Weights of a small mixture-of-experts language model, trained from scratch on English Wikipedia.
Training: a variant of Muon for the experts, 6130 steps.
Below are experts of layer 3 (counted from 0) of a mixture-of-experts language model. Rows are named router (the router's row for the expert), up (a neuron's input weights, with its number) and show model dimensions 160-191. Each number is 128 + 32 x the weight over its row's rms, rounded and kept within 0 to 255. Numbers have three digits each.
After each expert's rows: "comes after" lists some tokens at least twice as common just before its tokens as in all text. This comes from a sample of Wikipedia text that the model never trained on. Tokens count by the router's weight.

# expert 68
router:132178111165104111118130139144142178181143115157193124189137140113134091160234140126146107122186
up0:116115113106161123186154130127028156122123136148100100114104101092092153117137129123103141106079
up1:142155078115153076143079166127163121095093227098160196127072142143101158105086146126129129145179
up2:132134094095074122152110182124137140161112085140133135125137152144125138158121188112178179171164
up3:074085166110146180176092167105089095191168169112129050170157081113113095134072114141084099111147
up4:096103195100165071122134100183105154146102149104141108127094132179120158139126144131110134114140
up5:173102209112156148081142183187091083109184103174166103101110092131128153120153141145130130119151
up6:114086068129115085117087116136129101152103102161153137134179100172130134143157128075124034071123
up7:090083139159112089173086126157131136154137137116120166085167113133134105125173148190160115161120
up8:097116149110171092183092153091162057131129103156127084115101113109139170111133148118128107136097
up9:111127152135187160097100164148145068105117134166142143116194191096118151154099071093122072149148
up10:182103149098168073091112123125112129144127135081116109117127094180114145116090132131139102163145
up11:078104114165109113221140206085145146142130140103119132086132165066096141141128110075141114090097
up12:147034114099066140138141144114117143068143169104093155119117095162159117113090160162171154085151
up13:095177101182102125156125176107129106139127188076147086147118111174095107102150131106105147123163
up14:101125152112125099094152147113201105196124140177200086135078149094085170131145162086117104159148
up15:141142138152154082085095159131152096166107122111181126129142038135045133133131104144136142137133
comes after: " the", " a", " and", " The", " an", " his"

# expert 75
router:113186135101134090101097127108192190140125111149161128167105034095127102102130130168131115061105
up0:151179162138159114168109212087132157135159133061195105140098104126101134166076152114159103158134
up1:134133057086129168098128139161079109105145160157157130103125163098094119118170115094102116145149
up2:077164125112158115051039141084122128144191133155178190122109094093135207087126147095155091138170
up3:106168136196183111098098127070172134174163104166127198161110141158117136116128061117095131117078
up4:144163132217117098090160110167136118162165165164122141150083110126148133095101123137112104145095
up5:068137154134140139146129093132102150127129164145131144174099137155110227106152120136106075155102
up6:086099205061177113135118110137129149148138144124125148151122130110062177158131118179118135139118
up7:108131132168115092106166138191121138209139162097191128097089136157146148098129164109168094113080
up8:076134106162148146205111124120117129142160132167165195115172111165132105111098138189180136151101
up9:144163096174137160129107137069118060157178180115179179141082121126111115119129152108138144093124
up10:129090106109131108105076183151147098077103169116206089104127160120131162130128201154150090104149
up11:142078131101096117127103122146091114138170117078128125107084234135087114086159174078132167156147
up12:099108135173119203109130134145066100204157167126171094137100123082118166125116190104179137191101
up13:107142135161125074134122068145160116138086125126223141155111142111138145093132102120150152198088
up14:036107147147167178163108101145096126196125128099127138112106115100092152128145087147152092126151
up15:157126117141125160084107122139094147091188103091100179121094135102078131121037198127168128107173
comes after: " ", " (", " the", "-", ":", " in"

# expert 64
router:155189150114120141139111145115136075058182114115187122116077091129156107098183128128094071131134
up0:158166106179123137117109180155115129124129145110128144177083126122123130138173150157182133155146
up1:140125107180159173109119133126182129102136095076091150104118115127089111101152084170133088137105
up2:174116109135122109040092136150146110081180150101061169112119197164118095169180100062123158117173
up3:194129123127127144101094155083117176101142129128135179156123113154112120131115080158122113185066
up4:129095172157089202163103130121103132126124108110100122108104103137093124153116092096181068181119
up5:128130125167110123124130121105146143123122105148134158166094124103068075130113107196176109102164
up6:094127151132182134101136159104145156111179154087081114144127138126106066103131108135104139107113
up7:119161155193130161077136137125111141149172101133168151148086119158117133123078128108099073165200
up8:103152151099152172068116117155127153113177162160151151156149093119053138116119068156157130140135
up9:104160194114171157096088115127108109116166060173105167155145110123072045101108159141207112131105
up10:163146119172185150117132128076086139107180073125143136116030125118148114199136095144126057196166
up11:129138154101066156072157150123113104130111099100148108154132081127108075084144155129142198118148
up12:146167168162096123125119136090093103116131148155205106141093078149122112188099183132147142176165
up13:158120155193084120128140147119117154085146163018161119129067115110155111120169103123103157191178
up14:214137178125134183166083194080176110143145153131135107164098073136084166162121131150100147158170
up15:123136155088102136143122205084101114134161121113113085137110121164033070129137151143141167111124
comes after: "-", " ", "201", "200", "°", "202"

# expert 12
router:146181101130083134094107110104170149136124132159156126147132144133134119087116129163185136059156
up0:103133104114062138147136143131090190102124116111125082081130117128103151102089169111171148088130
up1:098118138161105137155160157068067117165138124116077114111099074158070101108129087105149066111130
up2:102122138056130093155126170107100148106143142141133124115124207111125041099116074124148081128096
up3:143134112180171129092109111114125109172095113132115155166142175130107179079178116140090167171146
up4:076104128144084101087121163137106145097133119100071138112072146084090094150171128137110113164112
up5:124142085071135092157091132119146119124141168117081112172078119110138123155105086132143128104138
up6:094127143125158110103160107085128150137065064123107203129165133093159128118163092099145107117135
up7:112136089134112110131107082110139141094107085141099056094108148116135154102071130138147090147142
up8:135121085141103119138158087134152126205105094211151169134115141149033194127158106134107114157091
up9:141162090158114076139099122090145129096128115110173129110103141139113177122123110140077164152115
up10:117136141178119114070151114118152159139085146106120138184139165070105136119130126141127123146109
up11:172161111115085136175137124116142136070058094150095177184154119094132143115116122124146133156108
up12:079111115162152159103189171079076115108100151139140136137152137080158157148154149125179122153125
up13:136121109093123117142129136090136134125149146068129145113110200036104108180118088036130123148172
up14:107130144156168168110061144095086122131088121140093118085173027115163122170129097136173105173166
up15:115139157152093097133138148123165110082134152162122171140103101067104108139105177159099124155104
comes after: " |", "-", ":", ",", ".", " by"

# expert 63
router:159108158121150096110116148156152181115102114144110116104112163172106120165104153133084104144207
up0:105155107038114143187099144097078147151091182146151168122091117156094091147070137112103156089165
up1:127128199104127069113152157131162175127091129134124127076142156115095088119104205074132150148132
up2:093076155170105098120079200098088152116137153151133112126094180162152122172087124148112140153144
up3:108129121173114178153140079165135097121084148190146148139130097156123091142045107167077138161150
up4:114141118170127127100136107114128135088160082143141080088119127133126155111138093075101154174134
up5:117133169081126130114141165146184147112161093121097122084131149068072149076069121122168126196106
up6:135127070168086142067100146174151154101137078092115110112104152095084125150070133091141132125122
up7:122157127084083117181129157117146129141187184111092113164118116155101100142182096125124153190144
up8:069135093097133151140130152116148250156114105073114153144143140117130102170149113105159124202127
up9:191109099114122125115093117125071074150100060120165146128161173132089135135164165084145026128135
up10:175090128140141155109119166139153148119156121171162134130085145228115105143139107116185117132108
up11:157147110123123109124151070155139113140116096145130157138146060094191160160119163155108116196115
up12:136148163142133094122093127105135149140131120117172110142084149089052138098131145138134179161125
up13:130189160146129146025155046177111135179148158163117125116095171151119166091099121136089134122176
up14:147122114140060151071108154151173086125074142163132142127156105157125106067169098121172056098100
up15:072139096123141191070088110139073122181121089131138110063167117080144159119078129106081145115150
comes after: " |", "|", ",", ":", ";", " in"

# expert 30
router:119168120148078127144072126129128081125076120128179180051153153169161156153153125147139154112151
up0:096152088112114144142130135180070059116138133098148091135102110177068106153142082123151130142151
up1:100198139173127077097129120187124112142144100149119123129140118197079108078133175153150092150154
up2:174163147179184152125116156119142082146137157099144110187101130119085118167124122135153142173139
up3:156086128124073214143117128135147144082114160147105131144089095191115100099185144083143102142110
up4:150085141099182110089080096186104126121130124152120148176123116110121151166166160145102107128135
up5:120194164180079107110158121119147108185117077121152187111179081159072123095116135067140189140154
up6:161125166155178122153121160136176129154112133176136113151062139110136135182112082197124133136102
up7:086083125180089139115090214118136117143066126109161113107140101159133115123162161129148093157107
up8:107118105110102073088121134156147104165120176086173119060122131141131104139132189089124163171102
up9:064098160148119073090087101063075082169121156088077117135135158077166134111096095124110153112140
up10:141135157141133104158094182168116089142123110149113191100094117153137160168104130088099161100099
up11:121179166189156097158091141154107097126157128086124109105054209118120122110180170151104111169150
up12:033094096166188162157131100112171100124119166121143119112110115122124154167112144115091189095124
up13:112145099109105075123099201142150127100088060123106139137088146159140136147122062145160129136128
up14:106074132163158178118150096204139107191078137080096163127143117120157155125205128148070156164099
up15:112112182122142135124100158075096133117162062088095192145116110158121136094071159172137102123126
comes after: ",", ".", " that", " where", " when", " /"

# expert 52
router:110153147181066137015113154203059181082056130140128176098132087044104139114136104168150136125085
up0:060151129104112124134094153077052182094099105144171150185123093154101189110091168124112143086101
up1:072075133199105179133083118150101158129148105110092095131115196083160125152105081138105134143126
up2:064127113137163092161069135136175093144085132181131174112123153193149121116150140110169122104151
up3:095102112115153099079133119109146138126140152160130125125086153166067107163117146199167128120126
up4:172131143133159127106126172083117162112161119159098136094096103172131159135119089128149110128135
up5:124128094113077140144088156052166078134076093161116121164161181134156142047107171104133158117110
up6:103125116125095186126099180081113163081123153128087154145122103105091125140181127186129104152038
up7:139108195104095149120155175086148161138174137147110175160071086148120160143115142117133195121143
up8:100104143141098127185096138148168199127140076139138186140084131165098158124105119116137158082139
up9:132088084143095123088148133162143116128095156100154113116113169143112131176113069145129130117104
up10:163171181107174094103103117070149089137148136132226173124064134077157123129132129136176116121121
up11:144154185103128094158102103129093133081170086075143156109083080074117137085123156065161114156067
up12:108144130048153149115139122132191117091101122123151180165118130132112154168058079117177098123137
up13:102114125117149139101110156121112195079093145097115107147120060116100166124138152179087169107136
up14:130155147085172069120104206096144158144130165131111162156079120138103110116110137085147109148095
up15:111148190114158184102124141128148116107116110210159108135129120096120189135097159160175128142128
comes after: " the", "==", " a", " his", " The", "'s"

# expert 65
router:109115131135094124182141104155145123149070114126090155147128132170165108144108106128134069064118
up0:153040093148071036097146108105152159090157117130126130133086127183116167148127108110096124200153
up1:138096187163152084115054128113124107158108147125133152127115128098052154123181084139110119153129
up2:122100159087081101134109119114161119119128132121173132176075183160137153153099113169121195093097
up3:124143154118107107121158153121135124139142171148125134148096108095124129095060158068030075103192
up4:125103148121114104109196135089165154148116137133103170074122150113106108114177070167089171119224
up5:138076132105084149178096221061143138107077109121139116135105153148115118159122127099137172094105
up6:087158140177137068119120091167096114157117088097131154121143170159147115154141189130156101144104
up7:081058115115116134112125114130122109184122127139169142135121134128140132155112174074165108103138
up8:088112107138086055096188097181119098160065145158110181133147124133091134113133154094069089078141
up9:151138171103099156122097227089084087118165128116066072204149128122129122216183133153140150111150
up10:081099142120072140149075193091133083089110103114159149145132100071099170112135116162118138131112
up11:167133126100152131143130113137180121103111136106116122148146125127172115099120185156137121130145
up12:144113166109141087156096149054116104134139144078125100090097177096137169107102087106148174132131
up13:116168104125107074133130112147094173208143084114199124076172157090157141103150167089130071090104
up14:129160059114125096146092149183104204185191174149122127138146114149129116144170106081137063145102
up15:127158193114100097146095099154083099120118114104090153143134100107078168131080156140059099144114
comes after: "0", ")", " the", "1", "2", "3"

# expert 4
router:131054154105229105147140124153172153116000124143089120066139051165133116143121080167120080131131
up0:146165114135136140064096189134156201095085112111138083157111065181136071097161149131094116112132
up1:108134171127144127165128132098071155163149163145103185134127123111114120146158093145080129102117
up2:128088097129147113156123161126068149144165123147121157144121120130114118114159172122186146169100
up3:111086189115167088116164137150112114092092110143122100124101158137099101112170130158144139196115
up4:104070142111150116151067122084218099097075189119105117157136056091136121160120105121133150126149
up5:107137168133067107104121144121098138132175178162199128156102101147135124110079115149146122119102
up6:125147198140131079179210135143063123167093161151139129152178171119136119098152168113171108134109
up7:138088155163167095135067134136175130066128143154105112185104109186104102146076086175142097128235
up8:138060115138109176119034151165179114058140096128114170112076152207083087104110167134113148103141
up9:146127207131112117118180132189092124084109130117157147100127093108119113111124131132114107161114
up10:172128077146125085095138159139098168109100129131171134100134094134156161115129121129127151126170
up11:165117126100157182133143220099126136128156090130110121171169102138078130122162123133168080145094
up12:099112202127043149172107189103145165081165121092123153159140069150104126136124111138132071120143
up13:187131097112044144118120115097160185088180172154103135155097073115157156127129176145180102113094
up14:152137204198154120145120127140149157137183177100157173187130124115105107062122089115159106121193
up15:097118190092138144163144137168104113076181142092144116128105138154149134149105128153130160137149
comes after: " ", " (", " was", "–", "202", "200"

# expert 23
router:058120152174159122130112113204146075048023099116169118054116147134127173102095111218142112088110
up0:119176107126093149129123149126127125124140144175138114096135154134083103112159136128163190109150
up1:162097142072154060117118162160056107126118124094092160090116148108109170156103143125123170087124
up2:132128153128120148145144073099110082166165169127117133131130111089135083107077142128114116130138
up3:159134165108153167132134149115191100125151182141130121167077149142154104170142104134115074089123
up4:175161119096180134099133161109169113108138082154141148074153038051185119184150132107141154100117
up5:104111126168143128121110101162116154129123119104110119087130174135229194134116160113115164146058
up6:140147142153128139101108163120120146179138147135132099120161138124105110158071085107083033085144
up7:169041112095180092111125173157099119107161103148137100171110108131101129125097129092123135157136
up8:175183149127165151127139124112113123081085082127187127099068149115095134171073100164101126119115
up9:143119141115121132133169167167196099124109108139152166096112120166101124152135121063061108113169
up10:116109082054120120141111114132116175143132118107143153114121130116102111121136100136125102123109
up11:151161140043156171128137122203162169104151105184120089128093114125153106106145105111125182112172
up12:078185127152123146145144092149082086165063166121183164124137191126086129134124152125187143129119
up13:153141166120116117081169123157135158109186121077112111100132128148103079131139156137111157145098
up14:125111115083069133138123148086090234148115044136061229165079101097101117117111119156118096078125
up15:055127074144145160087083164129142211062100101134115119097136151127179173111124140168150202100087
comes after: " of", " in", " to", " for", ".", " with"

# expert 24
router:151133104118108093173094124154231105119032134124086099101089131177109129125098116128138124087149
up0:073098108186114157174107166181148152134130095045119070148109158106112178139138174133150183099144
up1:110114096112145077190044110117091113096135102185123136135115188124117164097145137128132224192140
up2:062105128115150060127109088164128086086132128113161113120138060146103145106102108166109148154091
up3:120095148086074084170167144147164160086140159112113137184134144090092157098168142126145191128098
up4:110112105088083115162119198147143118172124164175129099180157142110096122120038187150125101098145
up5:164055138149135096141172122119140152118180081162159109088091143138161068133143101141101083164130
up6:135096117107129110126102161174151141126070102174120130089101159130096156148096109160092123060166
up7:157138076094147125147119155159138102132151088186156142108133107081054127174156112119165189140129
up8:124126084141091078117101123124167084110160148097156111142092090089124117172191147132186136154158
up9:107139096114113158112179151130140139065209140077157102148096078190081103138170181107182114138148
up10:169089146105064109205130127157157075117098130179100166130158160122065091089143126126191096126128
up11:167078074114077139153126116131117097139106175077133107182132121136101077110161115129175184097131
up12:153055148167123189144107141137143154121158141137144122152022118153129104099198079138095095151103
up13:119178077146160096093123133217143179203173199124139109123161120163103141168119166134083121121158
up14:086140170118119155131060127152087176051142134133122086132130116064170113104134151123136168132151
up15:120107084142147125191088067112159147050159142172055164091148093082090131159156111088190110135110
comes after: " ", " (", " $", " a", "/", "–"

# expert 61
router:148154109255158119106136102137149192156195103132145129173134129180133100162190140132159130054172
up0:110128078112161159110127154149160126110165107109141145118168097147083124156152138157168134160122
up1:075138146173143111078111074145111105169164170095141128114155123132085127181128120122115127107129
up2:100000137173139096197091125114126153121161164173072100100128134060065156130073113150151160167103
up3:148154179161156147140131137150130086118108149064154114123140182145112167098097089125101183146103
up4:153107136098132094131105116147114121114110094118136071131036174128085106086157108142136137180056
up5:096166137124166085112116061083145094215108114095106149140149079071125166107094086110149155154127
up6:115070121168121153158160078132084146117139145108114131168094158147110157136088123144138121150123
up7:135086123102112149144064135159086133107128081120099123131157123116094140145148186074177154169049
up8:131151114188118112133143132108124134062158075127115157139148142110164106157115129113176169126140
up9:143101100079126107146113093126099167124163116110129110121129105141109107179134117136165124113138
up10:060138148162105148108099115147120105105164105174075126113128145106100135130091154114148134124142
up11:121166115150080123079140173139096188153082118113076039112142151160122134169161144159139127069097
up12:161137138116134117125157081109095133126134136150160122135044140112101138116101142084170111117143
up13:182092174177122108083138111143102079168090114144143191152170102104117188062113134158122163152134
up14:100057158127065118101148141146155118171151143084105153141153110101120120136107097190152217136195
up15:117063069122142091130120071067156189107126176125080169152084115137108120161172128129162132140080
comes after: " the", " a", " \"", " (", " an", " The"

# expert 79
router:106090119114109108122122120163145134067169150127144176050138118084136104191172135177159148139178
up0:146116143158073109094136128112133118144150140097140158113126096172120083113170184142121146106128
up1:105114147114188133199216172148135182137112094156110172143079136139088182084143173166188134149110
up2:121090115119139144125139184170108135154140045141100076105092150125103051162104120120101112100059
up3:118124130122118127121148093178106140089134158108098111072067131095104143144088157110095116121116
up4:099086113124144117144149112129131148129204118123063083097109197051120065201117119130115125138085
up5:105151132126135110150127175143140122138147105127154124227134114106173135110129189185138115091158
up6:090117136193122129145115159162069132086132093157122144139124086134125133130135104146152151084112
up7:087129120177132141138116137146129121156139079162160103145122127088162111165141123109215087091125
up8:103119130157182120134172134085107162133105111100104138101121113138145110163117113107143185111116
up9:143136126145102104147116157142151111127114133120055175093149071127102134086129140131181111144109
up10:115144170145143182102159136122105094131168143159139091154084145139163117160148130122097123126153
up11:173124151147098102137110113204158183100144139168106137163115106209137107143163113143111140158087
up12:149124134138105179176145111137077123131133107135147111099111106107138125115132121145107130082155
up13:113094159194102079135135168118078110120140119164088155165160169099132152153113148054090091122154
up14:143186164204096096144134096098113109109147174137156120116164154208150095079130110085168146169064
up15:142103170118037105068068186141135119149141144091134175179093046125063110112126145138158132139133
comes after: " ", ".", "–", "°", "′", "/"

# expert 58
router:128180183077149106119118109126121116173059048162135125092139125184106135132146127068112021111143
up0:140191197153151117088130106145112134131083095179172148108106175107122176117141115114135108091072
up1:184117117158117131174162108152121135070146186172140196137120103119111082124160152130166097169188
up2:167161134107139108145090109081151139148120144142110127120152141137095128162170198129145099100109
up3:113120158098150139141064096100121132115110116125135104177112098164106115153136089109147125094071
up4:105134117156119153169111198125139103068125158116139109099149125124097120180149128148129121165101
up5:186087129159107108173084153079074153106182105128120061130053152165112142175117148115134111099154
up6:084129143100115151187131191139149125103143112052112103115146153192121150159118112153096113155115
up7:103108148089144161130140196139104083134127152106125117102125177082127131170067122155167150100137
up8:145125153085198103124135144069116080097113148153092174171131078113103143090172124124177082174107
up9:079151137150111175143118171147127127119181129111107089151117116153132122124150161092109108113135
up10:087024182142135149122179178150121126104142155156081145136071081093073115155146129069140136134157
up11:155038143123128067180154124109118101125118131136140204160107138118112147134132179129112154178151
up12:181127164108169148128085142159085080143103115202132175118154074098118116135154100163178161113131
up13:163102105197112156151109147126105170118080158174088166113109107121138101173114124154092077137112
up14:122133176113164117075105119164103073125100039094103086142101159099152086150123136086103159168119
up15:230125162174131161152122135130181130111165101180168112115110168126089156106150101174134157094186
comes after: ",", "6", "5", "8", "4", "9"

# expert 13
router:112184129154136114087115130154086217115143090170151194190146103109122121083174156167190120202174
up0:098152141127170165148135119101063113137150126105116104159137153107078160067098160066183171152039
up1:163122194121082139159166141152121124124116133129171101066134092051085149149147155109113132143164
up2:107103116159151192100040151109151172149145099137054138103040139103088161155130166130166132119128
up3:114172086125047103094073159130157139166203143147167129103118122133106177143045144101105128075088
up4:119118181131117166134092159136165127091123217135126142141096114125105192104068160064143139133135
up5:070147151131134121156145163128126132191165135167104134154106158104078172144133123119148147133178
up6:145081176142092100127113093138208128115152152119148116108106152128112215162131140157123115103109
up7:122115145126105097108129101160117139152156136172190138148124099154032152125126149095143106129162
up8:135144145105109171157140121080115098131109143142137125145068129150088149097131165104079137072134
up9:130120180162129089073179111103176080188111131182113124182125112177129126141070102114123133176079
up10:082116160137133201147120154172165149187084107162129132094096089128054145125121119092105110131083
up11:102058106080140129128155113128164073105155134092067136142095151092095163096129119164136117182163
up12:067063121141108140105120091128126133171168113076170115129099183086101123104139079150126086142122
up13:106153128158136139095142161163169063181174160078134128126134107160103160101109154122205188123134
up14:080081183123148150083100089134147166194076115101148144125130077144148132113117107085175101153144
up15:068140151168155163135116056167104086140146136136158068169071116109109109124138126120142069131128
comes after: " the", " a", "==", " The", "The", "'s"

# expert 70
router:096175120140127148006131124130237103169139106115122138122140162118125100091076126108082143161156
up0:114106154162092152107086173149128126142146153145153147114125083091129094184118158156132191120152
up1:116110098101091088191068130130053136118082152141127156077084165095132167113132136102105144125068
up2:093172089166136129056126133141135098030119128140156115124117137122072114150127168138113106140133
up3:087111108126108092087171150134122085154069155090167129102163130073083107102102131100098126139036
up4:098198153058157142174139124112142127104159149117151117103080120125138113062144152129148119085082
up5:109100175119134182145033153102186122163153086095111120179159125105091128157104179118091167126134
up6:112163192184178141116071134101130069125123110130106143115126168092156176127172147140104132091113
up7:119152114142119128135091165171153092129134139146104156052123061135147138117100150122127134126149
up8:139165128143139105141127117158124170111137091173147087160114106117113094157110100119148138174078
up9:131106170151099054102080183132071090071106055123135142165115127157121104108119109187087141076111
up10:150141135119116070100084161129138129126151094156127152080097135123113078089124106123199184138148
up11:158129100121090054061112171136142094125157081110166121170096116223088081173146130103147125109146
up12:057152132079150163129122147154113150156159123112123174100158114176088149147087133143173131141129
up13:102148118124092086093137149166170102174103208145113123126135059109170183192122118122115123145172
up14:083124106092132122133128133115120134093170130090144120144150137135096062144145107112144101164105
up15:090186156109143107090140133147093131208131116196137103090169208112164083120134120158113127118064
comes after: "\n", ")\n", " |\n", ".\n", " which", " It"

# expert 56
router:108155133103132126143104182178191150102093132104120172100077091115116109086108127152133133086104
up0:075136110171139095146115123107122134148181127145185154090136117177152111089140145160137164151105
up1:120148120095120115115137128119181175144146089111113018158108173169107137086145084145132091107114
up2:071141143134109187076150145141139139086156112091151157125141145125108152132109131100137224124101
up3:165154145095099079139114191189131094163115118172110133150124165104133139115130156093111101133069
up4:110101199149103137087178122123115118101165094126126109165096107125141143128134153095105092154164
up5:140089123089100096121115190163136088154175099156079155113154128145157084163175141130142088141102
up6:112182184113102096133082118186172068169149127122144141088137127121052158142094121127125055104104
up7:172122116198094108115161176103129111120149129152227113156122130183096105129116158112153112128188
up8:100114187169154108119121188130087163084149107201084154108191097162101097086070149114112157112117
up9:061136140155130099127076077166133127178112153137156137094113175150087109130131166110109162128155
up10:101120100131080167093120118111179176126152117144150134071110126209123138155081160194128090148170
up11:125095134146215137177056116142165107136118093118153161095081072087133126107098151136102148133135
up12:123091128145120146166101183161150160145113136151186174169133122191091127137129134175097184126131
up13:135083161096096115142134137058124103150147137127104202135142155136130157104134142145145051151135
up14:128131184108124074129089138120180105141065158125072171048090135122156099106118121117086060099117
up15:104063132123153104146144168098139110079177133114098148133118111186179094140165125112143123122150
comes after: " ", "201", "200", "202", "199", "198"

# expert 51
router:104110122127149131103126113115139100172109087135126181110153144157106109125118128129072123080193
up0:147113131132136136115136134150129096143175170152119194034101122122104117112169168143142153096163
up1:167109120135115115109138121143092148171084086121142138135103095116121094089127186044106111137110
up2:138189079137161107111138097120122078096143127117105124142114137141125138086068138110125130134145
up3:063133154117144075095108144127157152161151142125135141129130106130117178149119089111122113151087
up4:105103111096172138073165093147077117145143101138173124062158108076155117140097164107169100153127
up5:088140100144131130076148190087123147190137096059129093144062149089087115233126163096165125102152
up6:108144154106091141160125189153146114118116150160098202072095107135133134083152152158098081128109
up7:104080119207198054082111147179152100166146099154127152037179139114126136110115142138164129136161
up8:082152120130091150127108154119131110124161138115192151095122143146112130152121131184124146103146
up9:084161105115149078121224118137143111137153148139134130145055112129148140152064175156149117175125
up10:129158131118137096145168099098092167150163134118131109145114095136120153125155149113095136109126
up11:125121120156132147054119139148158116171125107165158145174189096118127137107129109094132132157139
up12:083090124161142049064133135174156098150058123106105133116100135104108144132121141135118165179150
up13:143053065135135170102132126108126139140202154106134087173153134183163114110066174149092089153174
up14:135128146140141107116136065200154130110135160120165148095105174139085184128098094114204129168182
up15:114095090179176113108131160137131083165148105119133091103143114120114096101140183104141151089135
comes after: ".", " the", " The", " W", " a", " that"

# expert 54
router:139133155093078122159118164111143092143068156111205103147147134192159130136141126162111125125166
up0:101147172176132068132099124179069132179125110149200107129083117163111100088147106106131105146082
up1:127133133098132123129132147118143150133156126112085191052112114172157129093207087165179084137137
up2:098127136124078156087173135159141161197123158095132110187084086171121140138159138155167129130146
up3:133072166184124075185107159086148169145077110052151139090102093178158099169106137053145116181114
up4:149045110170151080155115086100163153162130135148122082138136120160100103187094118111152113109164
up5:126094137129071144172141110111028158134159106148108169152102099180160095115159141129165129099165
up6:166115141142156104162099076062181086103132090115161126069078107121148124155160138051121148137126
up7:092135106111154097213120157098126146130132094115110122077124179078137141158168174116110116153126
up8:091116123104121152126056157194163099142154181193118083141100109085074137139056173146076111169168
up9:107070161142124092097137131121167137158132183123126102157119120127119118187142120142127172139185
up10:099112069157089159145127185125101079115142139100086117159151175110075078091170151100065103186114
up11:128121135135132175133108138098144131133096149109146072130139134098154135180152156102116115135123
up12:124115103070074113161120142114137126107129093131116127111133194150113100101173100122168101106107
up13:112129103163180126138082102137118061172103048110117094088106136061100159177183147093146124184130
up14:129150127132120178151126140131124110109106087173136143141080136069141134189173126132081141179132
up15:156105112114173102133094135086110071121132149157170083115140178131159180118142176144161114107071
comes after: " |\n", "0", ")", ".\n\n", "1", "2"

# expert 27
router:121091152104156115103059140175165122095033110146152158077140112152133094151121135107105098083106
up0:093148131104119113076113083146108091189101135098127166160127160128087126146144098115061089105133
up1:099095119200158139087153107068197134079132152121097091094088143129107203167148146176139167147113
up2:143156154127135114137092108095140148126069106154094098122142141138131160143105107078132112182133
up3:155112147109157113092128153152153083065134124117150102101081116097093112128118116118162138143072
up4:125109096147104142099174092146114110108164095111117108160101122145103146164171189107133112111144
up5:141115150145120104175124137131156141101130087168113111074164113154110088106090136089135136140188
up6:144131100140104177138133140094127107075111153193165163118112178122138118109130112151134112169101
up7:139163236136119116097144135167118111072096093135155143152132113134122159149124133183111074114127
up8:050104151017128114147126119158149138110109099115152115165126096110117136154121109161147119158087
up9:058125140156188150183061133174110127159168118097154105090119126150157197061183124077093101146153
up10:161131102106112082133161125087112125054068176147128118189133120105134105096142138191097148123093
up11:101103120121136112113097141105088138070105095143162154163100131050063121111201151131102152110124
up12:078089112132103101167156158140100082103124102172178097081117121134128151143081121122163114156120
up13:103111100086149105052154101119173131122156113138082112123144153128157176161162109111179168106111
up14:111127111185148099151080138115130113128157120132097104093049211125157129115100170140078110156132
up15:129192121121115091185077192127154099102120135115149066137154171100119169141163187167145114102080
comes after: "201", "200", ".", "202", "199", "–"